{"d_expert": 112, "activation": "xielu", "tie_embeddings": "early", "beta1": 0.95, "batch_tokens": 65536, "seq_len": 1024, "steps": 7886}
Below are experts of layer 15 (counted from 0) of a mixture-of-experts language model. Rows are named router (the router's row for the expert), up (a neuron's input weights, with its number) and show model dimensions 192-287. Each number is 500 + 25 x the weight over its row's rms, rounded and kept within 0 to 999. Numbers have three digits each.
Before each expert's rows: "mostly gets" lists some tokens that are sent to it at least half of the time; "comes after" lists some tokens at least twice as common just before its tokens as in all text. This comes from a sample of Wikipedia text that the model never trained on. Tokens count by the router's weight.

# expert 14
mostly gets: "% ", "Votes ", "sq ", "±% ", "Goals ", "Length "
comes after: "| ", ".", ",", "–", ":", "0 "
router:490534486479526516532536552495525528524552488494446484506474555506532460490484468549539526485516502506507508471459488497475522524512483498548489510467540477503536450491554546498452547507519519526529519490525499503460497471493497512486518467482488502493486528484552506498445503489506561472
up0:499482534517491454511485519493470503495509502515515461447472501473518508485518487489521491496492515522475494469471484492480492521489538534508510484517486518493510466535533539511513468494500482497452493500526525496511525505523531518506494507514506527482464529487507528449494549522476497494
up1:484498537473509496495496534481568493504493500502508528519459483466470483520490505538519488484538494506444515495476466506497485512516523540514454501525536494476513529482472536505486540513505475498499515526531445487480510524490470524530512515496525537491495491497482518503487513523505458408
up2:483501521520545450527467512484534573494566500460522469453514536494501505497515489497479528533475509520470482478492522504494499512500508531512515493500539494486549515512480482476489523496520473544504552491503495519477446512458498481484495488495473489517503500512547452487447496463523517535
up3:513497494471509516522494535499466466491520501525496516538495506544486531502497499510494563477527500500500514518492545503530507517505516529502527478467502454493486458500526485469461518486482483503487529501552526464490482560507525470546492478477537518516489488464486536478490557510493488471
up4:556524493450518487512566508533500543505480497510493472549446540533522462476494480495455534497515494501502487451470547475546472512489512475473522517497495491484512502493491488518477541524492512525505471524487500512489484525458466461521524491491488494511527477484475499533567523499493496486
up5:474537491497495562536492533532496466461563542501493542465487540448525478498503518558534517462508516506464542504521506510507521534496514533487513499494507502481483488478498520509499503549525478484498515454505499468445481488524510508515513475475476486496497493468522499494462478468505510522
up6:515527522500515541486501533518477496519474506509486485507493484522501451522526494457492467545499467532498494477516519522439500504503510523504502519453494469482531496473522507542475508542465502514479478473488580506514494508486505540486434464482529495495503523520556556492532494466523531453
up7:502544473493514515489504553515532499513511518516457517493458496460563503507476504513539517496498486475499506499510498515539468478532453528507481480486557503522471497465498482535496511474459522496463482486510514468544498420475428481481506521505504483521499507503494501505456500510451488545
up8:499502484523458526532492485480460447471515488490480479484466531499512474490510491487513455472543481481499529504502456504528501527517514487510481488519511495470507505471497517488533560525504519518524498490484512486471466493401495454487495505496475539481499498514476521513499497514480534477
up9:507538520502466504560479487501470517498498522527533508522479508510500479500501492476444497521456482500479522458521527496488492493489474522504476464475487461506502524494499541496499487493533569504562507523498547485521482437499512512552536531469499492503492470495503507487531516472503498481
up10:459470511547504501510528508527513467531500497504476520479509493510509516469554489489537534531509512527532509506488500493464533486499512493495523531503536479495479497536492545523490505470495503480485517501487518500515503481481489522463504466477443445489516508452542468506499504509512527511
up11:481522473507514516500486501494513483482494479449520500536490513532513465518470459455517535479514526542532492447472471501548513516479487528534484497519490486540522494480532467452500473478493479456500469518496494499505561481499470501495539507516447476480540516502523519441482486474549495488
up12:499469470503521496522543525505517483534483522538483501467552518463510514501540463541490508521500465460471523493469530480514508513479452481497529544476470528531526469506518521467491544502469498473483553527537505518454528496502487491519516500484453513519494503505519513527529484505478509472
up13:464462525518506473455516540463540515492498498493492530521472453529510520521571462518486497513485509496484497525513500553475475510492498521501477473520492470474498492493501491486489527474493512496482472487523483495459484504517499516514503489449493522465474530508525501530481482512486477469
up14:529493506535525518495497528550530518533496493450469517450483501501506479478481443499569527484539516505513512484517556484503555514476510538510504500525492528481499492527535525516512495539478511506477507489525483486494531511497481499492490496556474497490482515452516509470497507568510522491
up15:498518498484497480505503502481518542499485503500480526513508545503544522464467512525538520529470525470473482497493510529485500502486487501479471477466520496511485490463495488504477512486493469530496507506512472494438468535521492518470515559481528503457509477506502472518490472481508547454
up16:501474496497475451527528500518525476489450545465478476509509478507551477486500491517496517499549502510524490502464499525492487504564458529512480458510528519521481512496479494511515508483509533524472495540525453553512525526524523492501486526480533468497508525532526522494528510529513521517
up17:481528497519493479517536502479499519488460495538476507503469484502504524469479482523513501494506485479495526495516506436496469506517488516497505521497531482466454485496497503484455471507492500445495495486519439548470506472537517517529481486509495440472499485524478475542512506552498484525
up18:529530473531491512483493519515425488469476502496520510507500527509542457491534490500494499492496518520466498491540528507465483565502489528488507545493502484493525503509531493525463511460479505512523501527455481420466477525455456516521502528506490509486435504498533465465501536532504543510
up19:468481521479495504527502534516505511470498490522486526548507539520521464474507508507477531532520486479479517501518464463438523489496492501519478485503501550530494444497508531515508488535466525476471530507497473486478514479474516477503528507552522527525496508514508474473465434490515521523
up20:493496528414532500467517519483543514554509510476459491508484497524502458518525455516510481556515515536518490465537541500493532481514487513521537524464501454517450523495536507501529554458466494511516488520496473508485499496505500500515488459555538501488515488461547480496491502493479503529
up21:518498492455476510513541583511538486459511458537495478488542486501482451467495516490539508478510534499494529486509505522494468493495472493485502523494540481526505510491537505529486532503515523486496515499481513460507489469505506493496464458496535457511498477494488529507523460483527498504
up22:519477497464491510504504507490477455519493518459470523572486503510540445469500515485457492510482489497476514460498528493477482524503462511489500501492493529485516523488475493497529486458460463529555474510512507512515495499491463506536529511498525493506554501485498496510478512533520508492
up23:507521518506461472530426530517478533500519516477495503458470512510493533490460531500501524528427505468526514462538502529460530522514514495508537485534519489506504523485525450517528516516551482521456521501514516493480517539469509496485513515492500516489506521472509466533442510483497511489
up24:482489481495501461534457541503490503531480471492465465462495500515472481475495510493478476507495544492474525498492549497531472492484510503494531508494485522553500505531512516472516523541481462499492555501514522519498508492492484539485494474506488488464477464469508517486487524511514487519
up25:448470533471534456513481519475514566507507505500525533549487517533504507486518522476467515509481501512494546504526504472516515563500487507499490555494496489519426508519472544476494476491472468505487503529510500495468466496483496513469512494494476476467539552512483496498468514499501526487
up26:488483539477453512489493520502533489474488483514479539532523514504530481539531483508545460460515476516500490492483466509534538557515492529529480473462515486493504526492500492537517577520484500496489511479510506536464485468502470573478461499512515503486540502507461513510465475511543444489
up27:490536476485471486491502549501485507532535478488486511502498507520513479479540462507498511517514479510498525491456499486477510489498467502491522479464500504530501519512482516545482575519464495529511478485497474512524457484482509543543486510482480541469566503487494472480494492457480536474
up28:490479516484506510521487539526514486515534511490462508531501494523525501501520539508520543486494481516467493466516498485454451515502522512527467529549502519512522498496508482474492550541442453487517517487503480540495536452499513507496524493512468504475522484509534483443504478509499523468
up29:529536532496491468502511482503477523512532513530489518488533460472513530451563509525528536513531507521534517526517502502525491482518502542503500488530524489469534480484526459496449482517484541527475494491505513473469483517545532508518480455535491489485491502503480476515470495501509511511
up30:469527518502460537547512503513441502506522513474460451477494511505462484493514521520482520496493462499503446494499512468518507532498486500498543535479482524499475473467493512514491577518469528447507471506491537489523474512467482520513474481519527516506505501523502500516499501510516509506
up31:502534440537499529500512501523525514479509511467488540513521542525543488472503485465495499485533517511526508502525491519503488505495581529544539507469490511535527510517553517504500467495486513493482505527511477494454487463506530484498494465510476483469522505524444519562500505511473521486
up32:533521502501461503502474438512457492504466486463509495492470528503503543485502513548514465522515510496492459463475514475480489504435476519456498510467482474454498499497478457507526492520486542484477486480505461425510461507446454478553515506490533498498491507489532492530491499500518491495
up33:481556504461533518567481492518557543492526456471491530488494500522511461495514493523528521502486483473519529505495534464487498484496486529528470496516527491489528482492507536482530537518518508547510526503494539473471484491490516501534454489508485487507452526502532506530487504533537490523
up34:494518482516521488526493522516539474547430491501480525537525487518512477563484494533508512515504464492523483483509518546486494494531523523576498481506503502488552487508493481494488537495482446491488495528515478506524523459489489533510476511517529507557541501525521529476517466497488522504
up35:506529470501498497572501503496544487508519490531520502491506496488510475518480513528474490506465489544490502514480486474463514468503484545582503439453528505513522494480544514494518490535488464479504529495468502474494516450489445478491521525501499498560485539514499487507525489495482516495
up36:526523492482509548526561558492526527512495483476490446507510515487509494517489516450487500521518499484495473517507528507513529538541503482537522499522501490539508457553533506463514444549548493531461500525519501507472506471509478501548520483477497480478523468469522463480416511537538476501
up37:505503487483494439560532471477467462540505497533467488478481502519501468517494504500467440487493468547507537514536494483485504519492531531510532494539494502487483491509535510535499573473518513527505536480539494508461464495530497526485467505492506518500457512535511473507491511497454499512
up38:514544488511467469548513542464485521520514442506523535509494496444500527518461453493524484480476511519477472514514536473495483513510469532531531477529475538498522497476518497483503498535493506519497484480492461492462533499481507514558521488467492501476478536516537525447541484489523492530
up39:501447516510517550502485518498489522498483531510487500465482554570516493494512469439477471516520497503527493499486436489441512520479514509483493504527530516496466507500503462515498460487517579519522508519494485479461475515497497512480464503454486482474538508487501466485523496531487515484
up40:510496502516534501518470520499495505524498509526466500496527504516464506483453529538508556504498498496522485509480421512498505570551500499526470522471509557529544571485529539478450518514554470509469478487514514487482502489482509512507430538545524504504509513532514501561492463543508516478
up41:479527497444497489481513490507452480504480463464471475468511471506476469515488536516511511508487483488490544544505474521500481496502492493478508542503443503490499499490508489469497495495470470558543472491558482509452489457485492508541485479476494473489504538437486492499509499519539491525
up42:512482537489478471510538516477500492496541500472483498492501512526534496496503503494493474514530542502513504501469529511487523526510445528480538493491521523542522454497533514526465530485475483473452500483502483549468474511497517464501485545476533536544470494466530495467548501479517504509
up43:498506551481465463518537477537498509473480510506558486533506505491564485482458540448489455515515508541529481524497496533494475488531510532490477489454485441482514507525509538490498539537439511494528454509522493462517489506521557469498499500511511496512514586518490514544508473497494526472
up44:494492481467465498448488482508509497518472485524499529524494517507511461415514504507504545475506494506520517480546487526492450513494511516478482535467456481501485506514486498443478529506494553525526538541457463520474487524496507472484528514545483511498508481475507502524500520490488536479

# expert 19
mostly gets: "−", ",", "′", "$", "Total", "£"
comes after: "| ", " ", ",", "1", "0 ", "0"
router:519530506476480502540481478502494532534457548482506496489545508540505533531484513507417509446511527495493514480511522541537517496528466565503485487490485520495486514486537515523527532500481518458517477479480484508461431509522482502544469532533499540529523466519505508480474535487507478532
up0:475496510485461520530450482500477516509513501533523507509530473453519525464518489519479510507472537480482529511526446468513502519547514525454511492523516513514466472511524488472460504502477505504501526494536500485478482446470488487512486497452476519459545465510501497513499507490452524495
up1:478471470467488467493491459499492509500519552511502533471491477478501510493519488486451496539466504466474525491546514504501499512469479540511508496459494497500460504453548532526554470495524491476532503513441518497469490487499539493487538543510471484555501537486518487552486494503467498533
up2:499518533515502564482557476484503493524520492500494522514532497482482484539507527479505556493479511504507470507481500537511487509465476495527500503536525487480514528470517518481459519515501498437551441487476501485481483510491452505488497475511522488508491523497497492522519485539480491447
up3:513475531480539492509505487537522495565472535481509505469498508506478461525501542527486526496491477493502468522522547500513492456497494533453508465511457531535472477501507538521518457505490500505514515499540524492468477486506488483516524511515437487470494490459505512470517485500526471521
up4:479535474502490522467515545474489503549486490539508475497520459472512546470515502511419528501527481537468567445483525521477509521461521477486454508496478499532489482456506479490520538489492513503528448519538488496495485455501482513504501522504498491502497507509531480486473478506527496468
up5:470515515482521530516514487491494502519519534545517531485504532497529466519492532471524512553477465487501480482493507497496495435497496509479532470497516532517486475508476466451507498516448477475465543513530487479497497511492499495509497472486524468512503525508488517518480512533524517542
up6:498519516493522502522508498494513430499519511506481522512504496511462482455481474492432511527436454482524523458520534545433538471508510532492450545474501517446505507506471522504495528484490507503484483519514515449517463497452460499517497502535510497503518476557486521485504537496439560509
up7:513489499504465512472529493484509511517525493572478532488516467484534527507491486489480498522498550490468450470522505506505496523472510529478514482498546532469512520484506449507506490472498498489485489491511502532489537491451540493476454502521485441524486510514523506455489501497501480506
up8:504488483473516492534456471496517502524488498503505465519497535471513538484507464488466478478485526435505523490468512485473479545494513519451514496494501468505505474496484497521511544497518468503547499520540484503497498476516517496516535516501462498524524468488538502451479456500508554526
up9:477528537459457461523476505526526532506455494512501528489523505521507516494485519510461540460533491447509479470512535506492451524490536528485541510477532470526470523507479549541524536500509498514514508474527533537556452493475495483517441511540494504480536443504453548486497502452488506518
up10:499488481541498501543500449492464508527514555493510457526521525478512507511492493461493520454475496472485539504549482514523513537526486512473491478547504517537456515462517545475486494529513480484489518480475479487539474490536462522485500531529489491499519457470526541506555485510486531488
up11:457524483530478485479493532471496495534500521472480496497476478481530530485549510520549485482510525477491439495514497495490533527469507558529482482490510521490526475530484450495517538491554492537564484479511497493492470463513509487505493463528530473500477499530513511493501538545463490495
up12:493502520516443490497467486534490540493469483494547476489524498548528539493478466504466482575523507487502487552506471487505483503526527511534491536531482544517529477489554491549513485508503541492512486483515525500464497499518523539503503485506483498493527498448547567498521532511505482504
up13:500438530499497531462476492499519512517554511514557495481518502475470520497504510513490497482502480498462515478542489510462497471475479497490514454519504520477501501462480525500538488475503498474495529493530497488490496509445513470478475495515465484507548499525524477479561486493513474501
up14:490525451528499487514484491524535498525471497474493480505508483512508537513530562468476486512538445515470465499494519489552497464492511536492557538457483488516499438446509476496479521505496495515497504539439494500527517518497455512531503559482536501492483492527490487527519515501442498500
up15:498484514453502496487517471509529514507478516498520513558480515519524524475507519516520479521475477481518536481559481475522529487516490508520468520485508524502482512509526484549515483502508484505514479490498518509485472493508496482499513521531477476494493488506484461599450480501519470508
up16:540522452544495463514518501519478510488497514472463515502475530486472558494504517480521492465498514498488459497515462515530463444489494528488544447537463489494525491452474501484507498431509479494512456458520482482508541500550504487516471488480457491473490544515515482502495484488498518521
up17:529541484503492553468503484515483475505487516475478506488495455518504513524470491486476544518502521489475466486558501469482503463497467518461500481466527466520477547515489539528483515505528486459486512528478475450494468500520470542475490540479538516501463500506488509534483510506474532513
up18:545541529481502536497481506495479503558499484499509501513485496539509515482473514482512521522507520492548519516493493470498515503511485533479510548531509522503505484456516506505502481479493472518482494475447467494537479516507531516533482488505481463505444470484491525470449500496474449538
up19:535509520472501522484478476500543511502515501511518518515508550507463485498516511527525535491509474474466482444506484490473517491489474536474461509497478530483517481494558518536541480508484485551497505474488520506529507504481527463496495533459514464513496464471481466470572501490502460469
up20:479487512478523500504495508518516484525509510507523515524488507434504489518511510497497484483533486503511507494509530473505530524503498518466479512478483512514497505518544499543437501488504479496539477475444517531525495487497485491560484532523466491499484476485489468514502522494541527528
up21:479518507496483508520488466472457482531488515490479504500512487541493479508451496532479525497457552496563519508502490534542511563508549508466494466511428494501463473519471467458539553484453487488499475509481503487451451507504506503501485506515477485531502559491460494500503460490520487555
up22:528514525485453513521477492500493482491485502513504504544527481507516492478522489537503476485459509527498521518509541489507528481510549542507501454532485475505487522456516489476516516515557498445512462522498506483546482493514485504483485530508528498551476495491526480447551555486512535514
up23:502462534485496463453496479468502452490506535472442531463485500526488493509503536514467515496503509485479484484496480491549493466488513527495497481484487471541476547489480487476507484532518509500518455512507460530551424480506479537521500438511471523472493510478498487484516517495466479490
up24:449527472498566489557490512485453498499493466476489487499484501498509508494466476519452477460539481511510495481485522535502502514472490535516485479454533512480507475570506466539527515468536494471510534496501483532483440529456521544505469482500486493512558539487466505523536499524479498511
up25:479495522464492492504433494519512502487489470468499529524519474524467495519507530514447432495477462478490510541498514540501521445511511506494509456486489521503507450507500465504482498509524526501511532490503513511492477514498515513487516497520500545487464494471532504504485494467495473546
up26:540463469443506498466496492521506532481492493488512492536483514524527465484526524545491502513479477520485519499465494531523507548497459517527506458505541517486512500432535457524499547551484481519492467480564475510511505544528528514505501514514479499527516509539480555519525487497475479517
up27:505508500503506473488502494481497529510492505530524529490495466523540506478533547470482488489522520533505492491493460513443506484482476516494532492507502512497479474556511525518513499526506514491533481508474470510529504497513528489538468558527505506493489464484538460510497476511491536498
up28:548554550509521475506488535519484515506489452523466541467490505469507498493476490495514511505465480495504476518490484496491495449513511508484511472536521561463453534467485500527518491470483489503499515551502443471480453500485542474521561520487507527502466433467488451502469497515483490491
up29:518509481508536507518525511469517492463503465539492564495550470467513498511501481491474473499539535534513525483502487483499490489508557528453534496460538470477463554502529475483510492529518477486496521457471485516507494502477485515479524499538520497484453514471521473509511536484519520495
up30:501497490515472491530482494508494513509469504513510508495496500503501533494528499521501434556527512505486532453470504520496523526488549544494527516468538515500513498484476490486470469513510481504474492505530511507535484487512504494478536502508555524488512535492481514511495475449478478471
up31:512489483452530496540531516516551442544490521465489522503476501519510517509494503526519509525521504478519531549514523477492502507506449507451481506507499475522491501523480494534506499517443521518522487494522478512514545497511516521532451523497507508508526499555533504529498486513485445466
up32:483519508458508539495476490496508526499547531517508547488500482522482499481485498506508493506530511499510529508492494514465525480442507496519493498521489497530500503513496540514509498483457477512516487480471470512519494490474513509512530453547532455504494500524491501528502486525529500485
up33:527490504531562495468506425522475466520525520516471552495478483510488489551519515513494464456518506488516511547489503501534508519507531554481486505552485510497477497507500501527489519519508501486497516506506450503466460507503488504483537478509535511530482481459527479523500504491536457527
up34:475520468533493491516499489483500538507461499502499507502583502527506525501512515457468497495541488529499496498535536451485501461493500490472519486506474487483476492488522498546514460490497447490511524462448525511470473503493486484509467464482439497535510508544500457456487584486514538546
up35:519492483477508437467526469512510504472509436540501493490522495494445512493490512485538492484494498458444488510535495532463499458542496496512485522460471516477508559521523516518505508503505493521470505465521486506490472496510502460490534495477516502477502461495515520497441442455559500515
up36:528465505521533470501540519461519549505457491501517536485491501508443501499469535517465506535505498495463486505481476506490507502503529492512517444533466500458499527505524487505513557474505547512501493477518505534470467534499475465494482565509494443520473502490473444487507509537529507464
up37:516516517541465502496488525510536494474511480505497499469503475540471511496557427494472512523484468562516501481480529494507470493480476545574500508513449477487538526483530481432493496537534508497506523473497474481503468534511457483489513489526506541496510486497515524482541555478499501473
up38:492505505448541447546505471503459462492436502505490491515491491528577499485525523503463479456508527517479513492506489497535460490490552479508507481513515531534521525507495524479492491503498522446476543487532530512475500514482505493484465491537444491517543489543469522439490463468462447510
up39:509540510480506530472505460462472513471531514477469481508469504505503471517518502509471484455470497500490484492513436485502469507506515533474486541491500478477468506501550518498542496488504476523497530512546484545495476503502535470520481500492552476507524511446481465485547489460477492517
up40:467527481500531482470473562530483492526500489534555511481472495504541545494466456489519470512493530501490521482519472516515517523473497523515489522499466489510510506508502499515503518470489526533496493487526472514535462498545541553499542471502515521522496508495528517506528478489552455498
up41:473526525464481484516465502500406450469499490497492517463499508493509512505549533497500511508461526529531513534503502487512478522493494546509513518469511495508504495530515496466471517512487466482540499482494476464507464516469463495500457517513499416490500495476512509503494516507488503494
up42:492485478482517499446498505539469478486449514493524493492486506499476525503491476478466495493535506496498501476431522537515524548493495542486524502532498486484461488528491472469490523517477522457511518434484514517518427481488485455558515541520537538511524530530463491491508523491503530495
up43:493456547475505478465554498517516452496452486489521445539481462531461524437486496540499524518486530535505498464566544504491562490502483520534500485514473527500484526518493464490457511524525512501480534490531517510539526494497486505547522495539500538483534521522514525548458510505497509484
up44:516494534476506546513527492494496496509479512501490536490506459509447524479514514553480483500481471462447476469489505531496546515465513516533523515509488454524510495507459525539518530493447513488501508498514516481536444530523498519537513516482536517460520462495487479552480511527479501500

# expert 17
mostly gets: "== ", "Votes ", "Apps ", "|---|---|---|---|---|---|", "|---|---|---|---|---|", "Animalia"
comes after: "| ", "|", "\n\n", "\n", " ", "–"
router:484465470511529506505522492477438529542477477517510510482527521497502520503511491498516535473478527458458510493480527534496510475514512473533522541493535506506510495519472501523556512529507497539544541509473503530506476478500481476461529476492491446458487518484466488477496496528518537466
up0:485515463524540461457522515530480523536496507521490487530512501479501528511526504512480494502513520517469535481482504534487537507496565503431552446463509526531457525514535465495502513535499506530515490513514491507526492506494515483446500457567491468459501506496471518524498474493497520530
up1:512491488481509465480468486510521526525428491514514495495506490514511538497504499498526503492503462517526497514499525495519489492462482521464455455506499500476475509489498519495511510486514537506524516503529510545493523443505492478477496483457496489518490472516547500526511513475514515521
up2:486514508495490493516498534481541509498479522493495473554489522478519537497480519543507497486514499542497531538481498453499478465518427508509519507484504520464519531476489484491513531504526508504497441466509491475545489518535495461513500469535530524515499501489476494498451500499513518498
up3:519490504499566459531501509523494527517539510500520525531512497503491495506524462501466488515545494464470503459497479534469491478484553474516469481469494481489515510499523473506511538485529500498493522523513486526461504467524484498452509480528483490539473521520445516481476507509484535475
up4:477473507533484496559483501468498473473483476510468447530479515451506503496528478485480479455490513453532499536467497496492500519520492518491512532495487518457476514507514505508489485520523461500562488547543482482519470468501478449504457519502450489483498468508496486470484501480517515514
up5:528462539480443488507504452495519499530469508506488450499486502516533498446523519514498524495496498537486521478523456518515523478491515524528533493497526520505489521500532513517508528502500498493536489495516534546487515493539518482465453451502469529462486520517456524465545500489506502497
up6:496455473554532513486513503541523513520486498531488466514504530486495538471497499497487526558509493497470510477505549542440477483484478532536461539494498499484510483474514502548496553502514527507450513525513537509484507495482509527469537482492521449499481474493534515510492453500484525519
up7:510502500525501519551478503472482510501486542475469497485471464472494463453533522503482537484485517528488473469516450535472470513496532514509481496506494524513509451466463492492496519506513506528482491510532504528475474452490522490476476563468515483493478495509485470507478459521509530494
up8:531474525516497497495505485463497515520460461519520460540509503532543498490482494487522492500463504501493497483539489519507526558565491536490499451505557504506497450522509474548478484491498504484496499517478486513500513537540493542469507506470496508492469486500507521492476498497549526485
up9:467475512543525474530528519490552505480463487516513458514503507503512530528500506481491518487552478501530504487497514551476512499462507488517528507494494495494526500537587530518525496469463507481529512510503499494505485466473517489485489506500534462467498484476491515534530470518503482553
up10:478455468461533512495491559519467483521464523469507477511532506507510517541497507534531556477461495492499533478468488531464483541482508502500523504498501465498495487521467460447518530496508537485521497492475522495545508484481497506523524485505481486531462488486444513465526483526456509494
up11:507500499529488478522446512474505519479460521480484509476489521494505533490510496489490492470544497515495540510495545482510510475484502510524532514533490471446538497535551534516481509501507527516521510492539511458499509489512478487481508505481526481480527495513505509481491442515475518470
up12:479500473452488516541522452508562525544524479452512489517479516587474469493496534474482556485506478506517521505495522531511485500537521536538545503482534466483438503513543483533482493489551496494482507494524512523530470496496524464504497505540476514513450519518481533504464494504523489505
up13:481471542494502461512532485472510467504472531468504578533495520482475490488535481504487471526486507528473519531465548544512471495508511525489529494534492485503508493483496508507522463485479465531467491495500509507494547459520517514433483506488492522511483503493453520463541520518496484432
up14:461526514534497502491494477496458527503532493483517513479487469544468496455456445528464499477519533439484511549490494502523546533493518501469496528517530505501487507483540513511519505527464540499459470533496473512455505496488519469545502496498490491510545522540496514476494523549534528515
up15:509476485521504482496547488506543498508501524462507505464459503508479509508553480484509534489522547509515506487516503485487550506460508531500481457495510470501508480519454495469506538519537495513453473516512478475481497469509510483508510542512504434515510506556502539499511567483459488486
up16:447480462508509505524519463471439451503459494469522508495499461501521534517476524522518473491484478495480522488501482484491449546466479467512495466516553503543557518470527517507516501504524522490500467510512491493492464451468480494551456487511482481487537476514476515487518481490493495470
up17:503491518530483504543482487478531483522495502525523507496534489517501532527508534540531464524457526551498514518495508549466498522507481519476497487538470485488494516473496510493516513521471506476527545487485506512545527505515479547461453494472521477502513473507521486518493472526507469457
up18:499492471523530475484490490471506493504499511523468493492468527516495503468499477462515511502514496453461516500459504476515524485484512491502527547464474449498470486500509497526482470505508514515484515466520492480494512484456496503450487541513505515511464522485496525529461512529501525511
up19:462473499497490485495451498507483479474502460493476517517513520502492548472516485494486512504499522511474491506510474475509514504491531507522502478557517509503491494503530515515498535480456490515574534472496448560541520499494523530551512448511467515504513503526488572472530488531497526520
up20:446479527489570497507465507489460534507477511544488510477514532517492494506498507506509508497539470524493515497501479490482475516537500496486514556547471468489523480500481471517527535496446490504482464512481512508524533472485459490522500484467518462493498524459503463536470503518553485492
up21:482474491485531460513499492424446474516501541479477496484517555466498507511512505520506515493502481473486490514456542522492498518466535471504554488445510502492513444481524486520550545476473479539526514483519492532526528497510493551495464498547482503465481478497505532514492485501529495449
up22:499534482479524516493522452448493544540519493502515500530506512503503508500492516504498505521501479479473478510527521481452492491487525500474520492481498503522535533502480478532518510531489512510482517508478473465463467482491472475467479505460510516468511501542522487531510511493475514477
up23:540500493553534491513474479510454482526520491463473503509485519444454507487533535532479483521530486511456490468520509498516502494509508476506493482449525484508509541527521458539513482507513469532504541490463558495492461489483436485451524546520484461531532510514454500569490482496487527501
up24:521503513472485486505477543505528509500512532479469524463510496507512483498482472465514454521527546497495477474501487520520484457467529498537460536498487512488508499492573511485489523478465491512547541490482513453515508511504507523509472493522453491501471513492491537511501502483540522529
up25:462526491506521518492513508514498473517490508512519455495502491559497543489528535462507484496470467508521511515478454496477531563505530518508530462548461518500484489488474460464518496513478490510499483503522525501499465491448456526488532502485495474533450503475506510471488486523535515498
up26:448544516519518551537509501510491515550482499498450471476508536490482534514505526512550526529503510494500517534463485464517461502505489533488550495514559509501516491493534457520489473533560467466521478506505489517489501519465539514467510481531490503487491515449483492502499494470459496472
up27:532501470502531512508504484511483498519496512460468520503516519487520516529498469512488489479483525464547470529444499543479474519540548504486554494535488560544497494511512533519453543493501477496533480531471512505491508498523481470500471525517512498509502477506452495518494472531511511454
up28:555520507490493475507497518475471512504493502522472509450510488480525529513535501437520546480470500482498504492480533498456511456495478513456471474466473479455495494470526537457511531465501520465532483499514501479464502469477425537481509506474489484485508505535505495493473477531514507482
up29:508473510522500464485507487498491524454467491508504537464447506485514472491524475541534522477459498477506459483513503492505484485485556505452551504524491515498441482511477485514530465499501489502500552501488529548465517500526491500490522499512504483492525519458469502455511512493511549509
up30:493463515486443483500525485490477501524563524477508530484554470538508453482503490501487494517488504503484537523542524507451463502455516508541530520529505520509473504508520505505505489511548492511524516498521472514514509472520539492469515502510520511456496506486525451511487461518550518488
up31:496508494492520470529486458532494520512508518469477527489533534516505519514469468521454501518532488480476512499496495498490459495495506536573468515499504491492536508502526493473508509487481500541511501527512517500501468458534482486465477493527503504496454466506521568465436525475474487494
up32:466464498512458511502521533474520569480517509486531495518526457493480505470463515521458529487494480493451517483526493455516529472484509534502520498541503483509491449513479487530550521517526516511517521529494479515497518485480473478543497476535463474498492521503481548533501513512469494469
up33:466485471452530493483517503474497486515468480491448484489495497457500468448451496479525543486474486491508461497480521499503508482493454510489510526518483476486512479488477502512493494540451499523515530453530474505525508502494453519516517465518533511506523498535522462508509494504512523511
up34:527495473491496520535515532471488482475487504498494522486502496508518474505493481494474535471488479479507514507478539507436477479486504523504524463463517488519566494502477506496505502537477504508514499496520488546492474473525545492506453495502482529442533491529481483506521480520537510486
up35:483512528513554499482498514473481464525489494529499486474491521528462483477509539505517515496469477481465476476508545505516506510485548526491518512543541508483480488488495550515564482485474454492518513520501532534533495485546506532497522498535513486474498478476477490563497534473522493489
up36:512482508498461481503482516490472507511496470482474493525544492513466507515488519459522515525505460510425518483496479510507477488514532544481527524532504522520507479516551491507531503530521509449499533455441552497492521471483507487434492478532513485477496483497494531466491482474528468492
up37:479513487511553479518492511450486526481493485482489524488503486513438488488493498468517459490488518469462549514465461490481505543516481482502511522459502553502527499484520537527549548528496496465503492496476500486465494492486450501481512457539504457496486512492513510480511491480489495463
up38:481469476491492462496498462495490473495455506474496499512501474509501492477525503532536479491475483499511489502528480513526469483499514498463497461528525559456529477487526497494476516493517488516493523464475506529509499498474497490490530484491487480518524509454472503497506479494538536498
up39:494503480494519503487464475519468491530514566505520466534519486504478537534521529479497520487477523524468532521480506520509507523453492536495469474463502485492522477488516512499487474510492497519489527505505490475499496503515452495529484508535480506498493468504467466517522515479488470499
up40:492472512475498466519500498509513489457444468497493466477472490474510557507487492495496541475493507454474522521542509497507551521458538467529536497486467491484486516523527479514535490502500478502506515527529527542476461523463444525522508503525549491475471495548479519506509500506508528476
up41:565509514473476472488516497487443533520455534508493476472505486497523513475514520510467498456476522520488506511544497506493476495463566510534512465509461473466504450529499508538508511521500480541480523497502540551487436528523486490461473478497484509508481483499508502480527498497517498502
up42:481504514467508491530492466442509533451476496515515472477559498503520548509567513515503533525479520508462530491521482498467501486477489541488507503490493508496485480486493469466468522553473505487507514502484494525478533504504518481483537555491490488496529490501491482513485492524433477491
up43:487527493503479489502563551540498495508502494483498488516486464514487495538525520520478541515476440498507494497489504508492515506503548501506546508487508469465469491474493516563493510551465512525538507503469522544511444513519481501507510438537562513506487518477509528459521489512505562487
up44:531458474461465487510547492492516514522483497508486459493550505508484485511479491458482491481469494462468518446547476541486481465487511535476503485504506507479556497506525536506513545529519459510480472486537472507536519495510544508526491458525507499481550513515496469528506498423505497487